Below are experts of layer 5 (counted from 0) of a mixture-of-experts language model. Rows are named down (a neuron's output weights, with its number) and show model dimensions 0-127. Each number is 500 + 40 x the weight over its row's rms, rounded and kept within 0 to 999. Numbers have three digits each.
Before each expert's rows: a language model's description of what the expert responds to. This comes from a sample of Wikipedia text that the model never trained on.

# expert 54
Verbs after to. Verbs and verb endings in infinitives and action clauses, plus following prepositions, such as distinguish, resolve, took, using, wanted, about.
down1:455538544478522610528579478550465490393559479539528508478535467527479535493548543503501473528496509529531514521510486490475416433459534482567459528534498589452502483426531471527561464495538441503532473476501513559442536500508486495507397545491482517497516481465536521529576496514537469462536506485615480500519458467505527455495472510577441558549539546481485536501487544534462549453530
down2:598474454539504477491515521540536518499519487514499511494521494486463406496421517502558536530462471535486481496488459489496467528551410541480537464508506489490484485487437564521438523458422476493469507518465470571527431397611564442504434488484519483509498493554530507518527474475521465566440523535541508454530607504540533450524438521555500524494462449450480493530544532534486445468551
down3:532561566529491495518511539512424466478480486517506481486535480578465527468605448506480524462477523507490450503542486491485458505484520499487493499492522579514530411508533540402567547539554546536430559513480552427542462489524512525485530463478506477509524495440568470510522510544521463516493482519402487533477590436486488430497537538551425554511587501533503503515456475518504455590512
down4:516459433476441534498521423513435462503507486508493456519451592465559480498524550451584519445488512547483518521500485436564446461474527493621480485526533466469473489507476471525511431514512463544479446504458483545473521511509562437459518535534559512471483496490525488481466529553553476502550513587570543502492496505584501563540536404477521474584517505521489494506552480579454517522530
down5:478528459491481541568476474438504469533533516486536568435480479579420421498481526525508475545518470573490532494457480522535473517576510510501479529518473497550481504552539541538442534492341520473526485572471465504477516526503591507468512416568510527502493521521538530490510505442492518440495441523524433530487502486452465533436470549502513530452507523576511456483459490539508448569453
down6:540467501535566562565510496501536491504468529524509508438508501477498463456534492531459535447504489572544571479438463435484464509461527508599522457478498527453433532454513544519497549558498521552484420435560458555488533504568459546496426434532519507482527510472490455537540483444466524484539482414440568543469512522476489460504477629464469471492536475528480488511541488517555519498553
down7:477457520433458493420527530507529557531549511423545441488445497565513484568415478496472545473481551529491551551491474422491543461530550585587472508453518493467427547467520498562536520522490486395547533536554472469475493483520558522495549476505497498549548466518566524589451470519461494452516436445536501491477485468504511472462509480515552514514494470507424502512435472513540476527524
down8:436566504497424508519545545494485507510402508486446539483493586515444504521484559574457489510509483507560491489541563513529560455478530543496532477500502515486452532521483584484452555505461499468570510437485531570508566464466480502515529499533478491505507503484400447561507478480502535471447481423515487480499493568548578465430518400486494544465523549474566507523449507491430484530547
down9:504494553484448518576480480530494496470432508492533498460495495551486535533510462408565505464513551591505479480487527469466485547522526451475516455497456516558551624524504515479389427506541498472429508490500483554568583501534582511515530481498498432514546573477442508526526540491577569519520534496508489504562517542560488452475481500456527460474531516448531485479469429480465510501529
down10:506513490459476495446538507485498515517490524528539530547491538532559532529424474512509450483523501540549484527490472490484547463564440483442496509532478434486455571505511566562538402428496469469553508497542537524467505521513516486555443434490591572517477457591472532427457480464445468497499484428474474455506426534509556494531474514508436542536456478481453493433556458563489528444443
down11:466590504450575480519585524445476505438548492452489503557501497532473472534488512451433511530505502586480496487475484420467509580480472518484516464419568465548478533506532523516475532462505543525499502465564526508485498461469468562508467476556540478548492458584485547516493479491474477540471493455466506400483539421466569528553475528501496444523524454603495530475558484493528487551569
down12:505473549529528438492512495532558497594565544550463527507537519481518481509477533501446584541480524515513485512502444460514519483485492519437515465521561456506492443519525417467546494469463505442503516541486412518486499456436450480476547532437430486518552555418517502501449517488476459393400581556454448494524450481499513469497482497458502531473557485470500528515576481424447496503472

# expert 55
Head nouns of names. Nouns and plural endings that close a noun phrase or article title, such as football team, club, Championships, players, accolades.
down0:499485501486484543539460483461470522568513575484482561524506473500436438562523550553543466542523494468477486413461450534490498530535426524531400496519471550459546509497530550472483418470466536430479463476507584548538470472482525518490483518510525531570472465536509463585441556487496454486528491461513508547468449501501518514450512550562507458547502553574543556454447450520573511442490
down1:558540477520442518484497542522550489436460545479514448473471532499468536530542445534532522471511523588543536541540500510533538505492502461515506514451515472534469555487444513481525478513416544495545551490480549538513541559488523536498554563556523503449470530472519527522473561513541531512515560490424479502505451479463530504564565508365417441504493441429516504543459574516449502526593
down2:449484557537522458551433448474509450532558480469546481488494484388416555516490499435472460520578459515457441503434525534541563507516490493505523484460477513500482498555547506440476503502490558577459433481537557444445532495508455504444552510530449524500525491549501531477496492422444512448484461450543475434468465469516491548497487471464525547522457572513502485502412576518523439475496
down3:535497474462440508550520534504519493545534482507542499517575472567463529457474565485515541494487472555540533442500504425467431420482444477540437498546474534499468471512446532598521539537512606446515493526536502473507527536500557497480433450432431451460540498500567431496490458507527514477449510517471580544431526508508498498501530507430429489565536508552484490536538472495479537569512
down4:541524532420497493544470514470532479517538500556545469541495416493558472487504538472474487411492539518539480453517468515441492428534475539479410504480492494457485454445394529431500389436506497510460499457499497420445498521464488489470485561521523528471451475507488481444427485504493456422471479495498552544502574501552461496539471524468470529514497557526426544458498561526452552519462
down5:537491509493500566497581484541539428502547509506430574492468492553474468461520527462448471529502525496405483451513444559512498526448556563459478460490510498422434485493539480511482446497520593511542517543558516477513522506514475523591497424516486528435512442547510504520449558477449546558525522556498493516436526525536484507386498524493455523543502532476430462467438519499522524444490
down6:490518472533472512473549508460556497538522561502478530461468493500514510470461540506508534470525540554481505460439546490469482425485526527495421566596548543498480446498560446469533515382625508485458447534461491481544444574500573505458451490495550446513409533493515465454482436563496458514485510489475522513552490488508424496460536454483467459539510511538484507534529514548503463507425
down7:483502551454545509525466540541512483439538454533462527502531478532482545487483496453466518557510524545506523556501528517577496505568535455565433466505489454492442462452473518475597540500506491462488611486461546556505503438526454516589456437519543504472484505489517491406519533535529472513524521465515522482505501521573465578539487495412460464477538506407520454553551482434530544553499
down8:491475519439449457476514479559487509468492462485516517564580526503434506485507553490480536539526519454471527504509509409521545516468544435526516445581527449576559502540482533461466397549501539578467474474527498523489495468505488472538547526568554467485586492484556440474402498497510454476549513472517479515444502457500507519504424444493569515503518455445535427535532493556534523545544
down9:529483468413524466481513491466514414514503518481542513462546496487483546472480458470519516457516495433461482478534527444497483585479482519410494545443487489523498528523584585477523520462478564531463502542508631520496438452455471470564491452482470547509476459514458449504499467491532446566541502434568436453497529488477545442458518515425468575491534477478527465511452481428529484491528
down10:514582554554516485516472558480423532549519496506475501497529557428441480527519544469464466517469516473554508456506553499477552518490445471457504484482463451535569431563499522513495567553516471490572504531499515575556499451484484484545577480494508482523464532577525508518535445500527463480474533534359499495445527516474447479525470420455500442488468571453525536499541507433503477561519
down11:549555521466478542536548589437509489519480579511512482487451505489482467418491475525533548493509436529555504415456484552488512474528436532461512542478552504476537466556504547441471539550511475508499549570476510625463555504505475509496480491470450472431495452541536543483481513523506589456446531472547534462533609476504517434508485523540506507562495505499537516546485533492442569538485

# expert 3
Mid-word Latinate syllables. Inner word pieces of Latinate and foreign words and place names, like vi in vicinity, iti in Curitiba, ti, ci, si.
down1:616437521504469475503501504541458484528507367492506535506465436459514473410453456475508508535577494566493440518571463547439481557478553470462495457454552497503429478566498483452471492532510522463486541494536515489482524468449542441475475534501487570534516592534591520477569456498460449514477466524465489514502517503532476501453486473534496537467433465568491491468507515532506501556507
down2:475528565424496485469459537526520525518542461496541515508554482492479517532448485429536474560526565513520430495566502390526486454506515522524522555470504493511538473518481499505509459463497515522475477483493475568545526459534524500561504473466434528534514512613521507487430510562508501491426541479450574421477444534504595394552435482481544481531449493442513520515437500500504551541518
down3:511426428477472449468430537450489559540456477558522444512504576523479534426519520547565512452623553515472520421475542443508502480501479564437484520493502561460463515569522472530542569536505475517474508494530520488459476488510498509491498489529501511482450483582457522456426533527537553531495466473445555455519474508542463515459538517556564521497556460527502493470537492424457514486429
down4:476441416568491538493513492414519433504439454423491498537426480501570457479516483521424481511516485513488492479528476533517455533501448516519446529505456462503445497552419500416534522557488508571477485501549552486520528527505475489567518464465472506527417415465580500560528580556517555497460489538470501483461461485482561574482502519500532494575499516490440521533498521547451533539477
down5:513527571408477547516508483550432529452556435443479502566539505478473495473487507525478462500377495499467502494493411498556513472569538591546442518497451495510487506503470509438476492518527482532438529481429435523422466504424486518549475472571495512485541519539525481536534480444503446562535466524502511520454553454543484455536533499476545463495511503527407469502454465500517462524440
down6:503456464525470531526568524544540488499514513531458567464540455483456469526558452534463494449580458499518484525513514426446439466407427484462489491487546579509491428458457470512541513446505543496578514458483439522513495478483535500463501429571468443518464525488494481512442620490487508528440529558452476415456490467468494439497515522520480527504476527461489532564442471489456498439485
down7:418491493520533440487490480516460503487469498492417454447431435521504478491526510529498565571514473443529450527527480529505523542517544509525566509470527485523507555450434462585496428509455523493432480490485497502501546550498486558464521524556514532548479426468470462466447543514508506508513487601462483532493486455435471442447519557423486567558570450513597467553491499544466534506517
down8:530469508489491464564462490520505507582476518529529540441484536481477530515473423446456486523421514494482498520527564543531469473509557494467500523502458457552483501373537433455549477546495490482548530497515491446486456458557503491571469576501544447525531442567542532521566522464532567488493496534527484520544502516504523413438454499555491564493492484422423493507487446465463533486584
down9:533521533532496474452526607585481587579524525513517484434468461532506521452514531476532531490508526485482510505473535526471488501541523546497522583561485419485479565505490508491520473430499430524458458476498461498525510511469488487415488564550504554533495483476462488543524502528457480574498485475539557395504504586467568521563542515527498499558518500452431498450497567461534419486529
down10:515501428545487500488530523479513500469506549529597563547493514549528497476535549495527513474531452479434570453468543576498486469447519473547561462481441523549617510546431527551560555538481436500482544496420489531457477516501570415522496548452439515434451533503488456513504489532429507539434501512538499548471517556551524516516485495502444475507557487559463482467489492455539490464490
down11:466491549527458555517511544500531529544529586529499518485489506518595537585489522506517437512568483569516553490477476537448556504504556450431527453490502505510476561486507517477547471503516471448440475457542428524588548465531531520435457459422456516511509469553513459536498398466459490603474485463446470496552508488520489481464465494532560504515457477491511466427459531472496488555548
down12:485522496532470425530462540419463534504476523450535511487468518456522494509439431431459539451526516514481488476476460454477512461478543524506533479480528475488535475564370499461508469560440566480517513461536436553507443565516528587478552439495545475506484528441569463587451468522527455470507536480494463493495450504564491526513486441460503409543460483518495551573487502566511501528508

# expert 38
Opening brackets, markup. Opening parentheses, equals signs of section headings, ampersands and capital word starts, frequent in music charts, such as (RIAA), R&B.
down1:509554409496482535509488510531562453517498448462582495483475475433518507439435483463545487510588517430490537551534447498501478454517479467549481481479496519583481468553466517502518431555414542437453462491520508520474492537569517483529536466517524508574515441490498497516524485470480531528480477510483463440540402520526559386466594517509546499515427505549519494507517480457511472483556
down2:454408491479533554540463549441450508425453463459456472502441486487550515516531484501519571481410486542508476484503524516497497518508507556447441547502535498564478546441531478543492460516491505490518444514521576500462483451528517588482602561499536509511513551539509560513545498494480429535450494530533566535538497467462450456477489469507471512500443545391531540547510528532563486555546
down3:475495499455518519522417486551458464568531555544580459537538528509570522446407484527527481466568463416465446530476458435468536480515517506509438515496526553531445512548516511463423492486516520510485499525526521513444426512464532474528535536447540444504487465510457504511437551528535522398594514479466496463573504487461511511519479559493466549543543504515567498481450454521498449440509
down4:472550522392533492464510493464474489534472531495481540504501578596514531483584481552480454438497501477423490499564522469514533566475493426479436492451520566463497492439399438481529437459438464493552499447477566512465551469429500522478459517557527541457486467508561482509486489518506567491464419428510481492576535533500494468490449550543466531502486513497494486531554518502474479518498
down5:435471480549519521540462495535475491450518463503569486472487492498524480524502510475478504524571498553480477467480554478467465546483445441452543463534459547522439463559467569494491429548530541468531521454555533597528535529517451504462506489476481470534482518490598478573523478536509463494436509464521563460506510464396464526465434492551483557559562407553491451482541462508499505422472
down6:516567517550494513573557507495505560425552541460500510452501546548425489504447475425558493434493510469497591510493565470535487553440419407519502525481476410505523508485508464478466492511503499539443502456555504505521485474486497476532575517490581475488462472493472462550465503438493456526521479469567537478429573515479494502477535516549514457496495428447534457477551471471437499466433
down7:483432524511555507488559505539516477523579487513526468512531501518453494380543500521520575545493491466487461428554531452429531414454478491495552456534518495476500450498448439489556512557491561519469488542446510489457512491569448444531509395458487499453479551544539469583551468497548537461502430547522439524477515539497444491556502440483470549469489572511469484497505480514502464487518
down8:466488533566517515482566442483543523475588486546457460455486505445513548422464466465407556545494512475485474463524511585463587486521475433528514513543448462461498469614465499517518498555461507453410500533504467496434560497509501483538514486474468527491526538450564550461552531532508456563505479444482485499511441477518454447559507576537515500497539507501570536500536509503491531451462
down9:469477483472503456521522437545440419559502524478452489426539512514544484453471493542513493460498429501520468492583473527491489497484484458509504498519474542496484517408501445484552419477584491513534504531467508467436574492463534474448504491483512550567559506486500505491552595457498519602489484496463542510444381527546504525583560487485506547533531556467478475508507511551457566518522
down10:473525521590524536538454458465502532471493493444543481580521455531517515522493518516433520572477518560447510462489452541547491560483511488566537534455502555537434573483493453523525472463481482542450531542527428508473499518433508443524548478582529562478447527586534520550511463532490508499458501531469400398445427527541534528461491526534434518507523488441526512521494531503515508479548
down11:557490540480489510487530494455578577488595551497549465503453502530540421474552526552485481490520472530476469581479490398500498456471467562556525520481525465429468458537488500455552496516577479481493498505476475511543496537522458513506488549585484487502478469456534446502496491493550476561456503497518484563467477540485508373531414469518525548506458547582564528472480499463517568508524
down12:549568466558488537547470490495518529524516550459510587556471495472516502493533499467518575471436481512593450474504470519481520499558444435449504535503524474537540487528473576457475524447492578507460471441384519430471461473533512492502508489482478470471516529543544457464493499566489486526552504497459568418586517499408481555502495480457521566567492486506465527537492459501504454490563

# expert 30
Proper name beginnings. Start of place, nation or organization names, often after the, in military and geographic contexts, such as Al, United, British, Sa(skatchewan).
down2:552469515447447552567430499490471551553537500427486528564507475540518513585324499460519499513534534548511480533537468513493493513424509511477538418529500521521557541599494510481496504520522455481519559523528489478504437495532514542455557520513469551486455524484508549554492543580464500457486518540487545512487490427451479563537552485512513556515506492443503452495538507536534475497533
down3:522433489500509453479498531460518572596471469517474473476508524532482603510485491466428581556480451530488491485478489560486488446458563510469502479483537566410436534572551480452489486549452521556480435487496533489502514512499473504447539547534534445510480599478493484462488507448474434512511443504514421507581473526522517487544475487549443517537558524483501524534553445485472472574460
down4:481589514479544441554499509427520479447476472502494466515473499548396443433464546519473430447525534467446537477525453543623440507515599466463516458501482506522555562417537447526523508522518529541523480537515442547488434522496483526529494497499438555483501504561486526486493523471515489544507481530464452533536519538521515456476477532570571496548512438440535512492455554515522488475498
down5:506515528548516431498417537439509541451506470454498528430513557493525503491517518422481525545516481525525534450491475421557496435527473522454548589492458509437488468499562466596510526542463491480548550471569568472542505520554481502465518517529430493515467498511552490442507463573496603476526472531431502499556485456488514529484466552524502564485505529574567490472527486489454527433528
down6:543482569546481510495502487528511522515506529509544515510440519459511521564580490496591457458541495519559492497532515561478515528494510533491528487452516512453517511531578518486492498510433472498534471453445557519472525484480454491462531477516405527539490475530476464566528507487567440579571443562446491431500494454501469475485476450415446481463515533456479525526382615539449467500501
down7:511411549510511475536544481486489496479480526499532548558527485454487437494455518577493578483514467443492460455488462538482564486466527494542555445475505569546546467518427480496534495494523516478466440568482541531532554541593457474463489440459486530445479502492506427534578567476502539479484491517520557520475501576485498421533470521528566497471557473544522608434475504484471558470508
down8:500468499553564437485477463529463495472543559514471485450492536540598485568498502467546554444475548489506448495494548514477480444621475553568493518573448475477468417499461537470471508515440468514512513478459536453508575450487533522525497537477445484548513487446520481481522495530533481532548545473511492512504599509598509568459484486512552466491477482452507540558553466475494568555532
down9:410537484522511474532528485528481522501566513444494524481514470537562487494540508441463559447550521495518478576580536496582512522507520566471459453504482495509518532525507479475434446504499576491491389564528455441507490451483521488538445512505454479495499543517495447557546520508525460504513432539562537479483537530460489427530522465538555447491479490502420469581507537430425520577530
down10:471420534498493452502488489504507423500429517529508511530547470524550521574508460502553479449479506459404418534567523501535521525482557519482486509512497518541536520506535449466525588487549453521559526493555518568481471508494435528446545436491501567449494547458456463422481442513458557481485471534463490454511547454483609458503512455503498485449502457462507450506451461484582482514551
down11:544506564484422644511469502373483510452462484585457505538461486456502529538484524539486511502489456512484526520476438488485551526534515526488454494448493480466535501505571526529456539530500494437554514527525494530555584524531511476485511508513546540443489518481497484522533553506592463501457572538463508504477507481555471500557535587545513587474432496538512439511464485518466515438500
down12:440522502499544522497512554490506548531503461445501508475535473545558518479535517502531439493559462493454531503499524484577535446524524482533450431507470483464478540546434501450535462585479576467415590485559550551482465504465551523497475508509519531501475469481497504570537532520440552529495455531424574531558493493487492546478528435561443448397492500493566432476465523453503476516448
down13:502521542444475524500500514536471479524479525442504540469493464522521505571528543492470575538507519504468519524427553428498532453517500473485546516494437503575439512490460432475444497515611420523502506518495491463414559576491598498484571562535497558522510477473487496414485447533493526525493582468539497513535427523482532449549474480466579510538496468431495539552522527511458510490462

# expert 0
Passive past participles. Past participles and suffixes after was/were/is/been, usually followed by by/to/as, such as released, used, powered, drafted, completed.
down11:567469509504501493544475489532509490537501449535526563489457541518485502523519549518525498509561404495474445539511516508468535453473458507527599427550488506523473460615526475578552523547522509528523558497452476531542466520456513587502512508488489525500569572481439523469442497453498511556487509514551538535516430559498524481449418514535443483488556416446566543495479537491466442471517
down12:556529539523549494508509504505560501453495542554527485479446464537507581561507384457534537478513504535495582511548485551496496494511517494445443597506558544417470477489534547513491590534530477514542500523497514479508504529520503421541491556514484573517490567448515540517509499452476493461455485544507464545545461504469475486548457477492457449419475521535481535390435473558475520515446
down13:430514544501537482477501418514509520466461556453499470563455505567429556477474467486520548499428482433481511544551462457525559434508446512573473501454458469458503507564527509444434503584547537515528553470466535540445460514531504499526460505431486438563507570451457464475490547516476421485531507481497476484531483548539543498463529563469545497541543479503483445536454451547534469452535
down14:453457530503542473460499397451500414495458548449486535479431500474498525529513518461540488492452517476527607568515434481514459457509452543457462534502471436535572529509498505535481523527502529511524487512515544477434499488521483527453595581491541513504484530488483484509603508565518444486464535571501583562543463498487517481555491451448443512561544546511460568472489506443483504509511
down15:546490556546499494516471545381491460515527503510498463458455489361479459442472467490512493444510456446478505491495542533459485448511470557506509538449481535485564484491481539537477482533453537499492500534488451486477503484426504478548474540455448469505421500470480538510556452547472516531498488610541530508474427474486439477483445501522470537494523467454517539565567407485515562427528
down16:518497495444437491515504531558514482426488467529479493524467503527543532468557558523500483447507479468480489499630467512461461477490443487579477494475438508464548566528510534491497528497498515545484473474546469545495550509511452523504533562500449452471536566463515431522565517469488612491459563490510494478570539588514483489524497433456483459481587554489546510511556506448537472601477
down17:515436491549532495467537509510459488514430529494518527505488533526441512557477414479558558566436464484486466510503568495478559545511517466463531498467505509498514473529537596440485615552450525440489538492498532501519502471527519519550503463503602528553495573482476488474506485465460501473536398461468559472468534458519562562458479573544496498444478481552497453449433440486500469485529
down18:492594482491539515476580517518533482435510484471445419519481526541464497473586497535525444488539469476529480476519483506544449478507502548551465571532505466486443441476518489548548455458511556442539515474532573461457549502454475460550438516545564517483482529535448465535484533558443489458549468499536464449512565434468447487539531475513418502514525554444469537483565442466551453468519
down19:500442537516482484500495511521448532501545580486519507473566545456510525391496499434499510494408473507525446436485545520437524500486542507552544555543508469552509521539478478449535592536526491450520548526526501511622464493495505533519483562484486502526463517520532465474493460570469559494568425510550482432548459590446505447437492538504476552505553538537532500553479507509482487526541
down20:535496463491529453549474498536520569561511576488598468475449445498532495542482487460583523504482579458526544445520508529503584473515432473494439468506545484477548533537506481443456501535550486536449494505447415464499442553546530462507512488511480460491537477482461501550449542547589521473520574521448472527542463438434431474502577451528499549494528464457528485530517516467551513511526
down21:447505476517510527508398519523468546462489524506515528431449494592478533542623482543485486474442544494534497554502510538495521536468547570525481459510479458527473488504484464519489535500547480596515511521494574440481495472524509512486506549417518492483470454537433495502562601481478535479436570428479522503525572482443515460495499532554500539545537450508482543574500549474523504465564
down22:475488517439562492511466430462467437448502466467393570505511417476464522569477548433501494506530507537476486510534472567535448523417485535498515489436529423558501486469419499451504585558490503448536552461511506511484490521490480482521491545456512445481552494483517513527420496498489511431440514558547443466553491456581507518560489452495496510513497473520512504547495448516552416466484

# expert 63
Asian name endings. Final letters or syllables of Indian, Chinese, Japanese and Thai names, e.g. i in Kai-shek, h in Amitabh, o in Mao.
down0:525513550477487480460487465539483526591432519474464467411498532435497471452415492457556522442493558489515567526483487475467511424492467514506581512505451480525509521530511568474453517499568536521452508424514436494512535501528580534511459524511451487496477416518546501488496512500552515499443480516504550493531508489535453512518521440558533537490446477478496505380379509485520536463558
down1:514446541502511472574541495458537546500561513457494444512485498468433516547546499479545502454526451530484548416469504445518497500571544395476534469469555480439536536517529411545529460453557460423447519472501496457483470500592527498507512510508445460471470496507461494493442507511520563538474495568491495516493443526476466475499572463538555514506471428531560485491442586580536505491503
down2:533542451501541491473474452529529525470486480490464566519490516531481499471523559500550543487486485521506502505538498472547500460537536480545512474551448425536491518565498479453538399581457510541476496538475472515585424538530503481536448566542419437399474480484521515513527511517465538454434501474456512499523462425519528483465542451503525528527497533477504458473476475641486595515453
down3:480442492535455517474522545486456511460475515511469513541540555542565582492558518528484509535519577469473545518552467493495438486440471507569478516540475456536509432399530458471509512494488521519461599539464583505536548469543543504492440496422515495474500540488456482471470533462562486453423407503474481483505507488508497533565449503494548464449475521629462446516525499486491518524470
down4:501524432541537518485508443499524488466485571491469415457593509478499545602508510472532520467591445550412502470483502435547519508518509512448537534455506471532485550418446549530536578501518532547472490546481513500471521571481494505501530486554497450507476479464507494526533468568562510477451523504543517461514566457498535561501572515509546550527577518527519447452411476509522512551489
down5:491466518556496502512468578481533452488459466497542501526423482491491499524463476472412512462514508490516539532489504488497518541556497436622527519506515518499506513557512523477575463434457519528573475528548558476466482511478497435544530538522498499387496564476483420456458503579487535505451532550439534525488512417443509525497438504471464529450525470491517533589507509560474510515403
down6:427492510509486447494526525492547528572496500487520523446575478491611497510485431565456490522500430518493517468498546558525474487519486478504465487562520498458545520515555457500492637509461544550469557515573490398517494532532579399512471541480486548526485535497509559497490453495532453509492547498476528501453447424474511515549525488492487532515451456445506428527445504545523452513475
down7:525525525444541534532484507460561459505489521419472531521483442454448552511467509512433440533582475514543448542526524423635477464571507555526462492434510544575452573515538469453483413512496499521439562493473447553478491550506534513571466498456567487489506504525501502508520487460440512533551472474521502432546446503470530514522494531478528500490476534443538500495486468514479568457485
down8:595477499530515518520525472543479520550572428541530489553451517500503535536497508521462554510533417448453475468488514529503551553539483497395487472519467510531493563478429510406517436486540476546417436457538466478480494475538538473489559487494488458445514496586480518437517475547559531481536482576493514495399527542530510540457508480483457473484474524511498505425559506502528483570466
down9:489593521469546520503527515507551543484450490468525437516434519439473515471461468503465477601521499498472446507508512503594502405489487562525498419487499462429516411495511543484539509526552477500518440499448544460474528484493500501502516554530499469545467450605576462559534507474475504537416552474494500520492507521535500458476510451449560454484495402549516475481506540440490440501477
down10:462506488540544593538518554457495464537540525506547489473489496501460504452500462487576558480463458490579482447516485591482493476531463515467543543490469503495490479437489484433540521519480439490477559482498510571443518501510498506518500566515563498520539593455430512512530464458527492478484446479465537526492471514485370561595509536482479514496425498423544548573520490548527531546539
down11:522474525537425544471418496528495497548506438510558456460537512495437524545490516507406473447498533489505489489487517450412562562476495442538460540553570556565532554454446501518500544507477486488529478515579500549518501525547432513487529442493513543506517494521589549497562517545525432426457484467547452429463500495511462459529497542502427565475507518510535522564459509481516509502434

# expert 44
Foreign name beginnings. Capitalized first syllables of foreign names in species authorities and credit lists, such as Ko-valev, Gra-ña, Ja, Pe.
down0:467410561479547526543465440505526522512469496537487547511521498488511461440409453496498479488473548522491465518486492534465508588462544430454517554535477515480529480474463495463528556436506527559432457516499555442572465492532469493515545584501553509454472532496542434499416499507411564540509451498549476497509531502497472583472522412450460506468526525552532515499461497466470423476546
down1:507463544484452504527447490503523508519500484492467553526504508513509443525572549524519458533451460490557518527501543522569510472436539532509525477527595494498468435452469546531462501500522503538489504527443471501529528499464492517514449415479483546548486463518566412486464550526426493474444524570527434548568523487481487516541401505523517460494389564479433535534519489590416510513484
down2:526479430497449511573465466504441475536536510470505452535475478497514454516485521504453479548548531533537491506495471522512574507493461522480468461480438476489529488468453484478396493515456541568485551523379516436507455540523587508558589459556484434479477535441497468491535493435540423522528537464452543558454451428500516544494554514542470463520493531435444489491450458501504541520503
down3:511498550520414564453511507559499459457551448452495544444448535391476526483495528559539518483467537492472499541551470521541531416533522518505474518507436448580487564499496463515507502534520468527458476495463506530502483495435501549454495433519495453474518535510493512493513480423494536487512537530462537432404561481490490416481457379534458520536561538539438514493510487547489453501465
down4:484530501467555479434535505473492508486499560468584523477444563443443473459498435489505521498463505467533457465466490516577467533529529499510523531568550450503511488522451545449500512452574474477576560509439428506561547488552517561504461562516458539482526489468545460578491523510556454493459590470517419491548514462487440530483560501539457514559463542458441486491565551480485498493528
down5:546425450447463533507538586466495554546506452490530498513491529528530568448503459393519442464496500485516473497450505534445457458481452525524437525443440503513408508493515592492549496493591483501470505483529509495509530508490504542483527483504414494512505507509538566480462536448481479538489479478444561475562510462461591541551550488538450470512409524508550517572455481557491478490491
down6:526507521446446454516453554420534532491495482510514503462476480508546455469481521556510481468509534407465494558471511445527527562438504450511486519539511516456513450538546475554560448506487516531498449472492473515479393513535522490468441472445456477490545579437491518486498520445543466560492414524474607529455459476520478443455588499429491515515452520443501528557438520499485557529479
down7:441475544479521479477559443488494549520525520466571523483542459551569513436526534428552490522565505534536513516513564553459568571485454523543487510495482516511520456537527477586488547488471455546502516449523479481457551453458506531463551447562510520524459501567491476406540544578549470482447437486484514409487490548449525494460455467498508538505482497531463451434499544531493529415518
down8:535585483474526419428499550445588429481542461561503539517563520469574492522547440549449460492527458531506486481622465500535534463507492525526522527520502547493519478455490560506509511536468496512461457531539513501495535507458520535485453594431523450513529484447535512464496541489484476504500504480544513460602457451530526520518516459571505531552464478442520536451483549502596492533512
down9:439536531486508547530429476468490491497521516596452463508470500550472546498498542539509481463507412504574522524554461495535524471501469492421514442522528493493513481486504533482538491556477525535462470541582455507548499556505496477525565528534478410498588612505528535482525531457521503549488503468541534443596504526430533407505556489481495554512528530405491542543487528501495505451475
down10:589490508605547477506519502558545468531513506544523449469529583552442499548513489467496516457491556436504480509527540454558491528543495471437555455547462450452524535505558474468512506480540524504575497523519536504513469516439550482566501545500486511526544468422503483501490473542598520543487440440479555483450475550494415478536525474528556469411487511483508538471604498505467496471518
down11:560534504563473469560448550506474498499444546526496453503580485524513460498508505504468451527445518490489460525513479452509575507582564465555392518424427509495603509542479534468508501525478458499476513515508446525519475452566515443500512496416533518381450510492464498512505600459497482473485466489526478559509402507576466491493467495462531520515475468495524551520470504520499540453489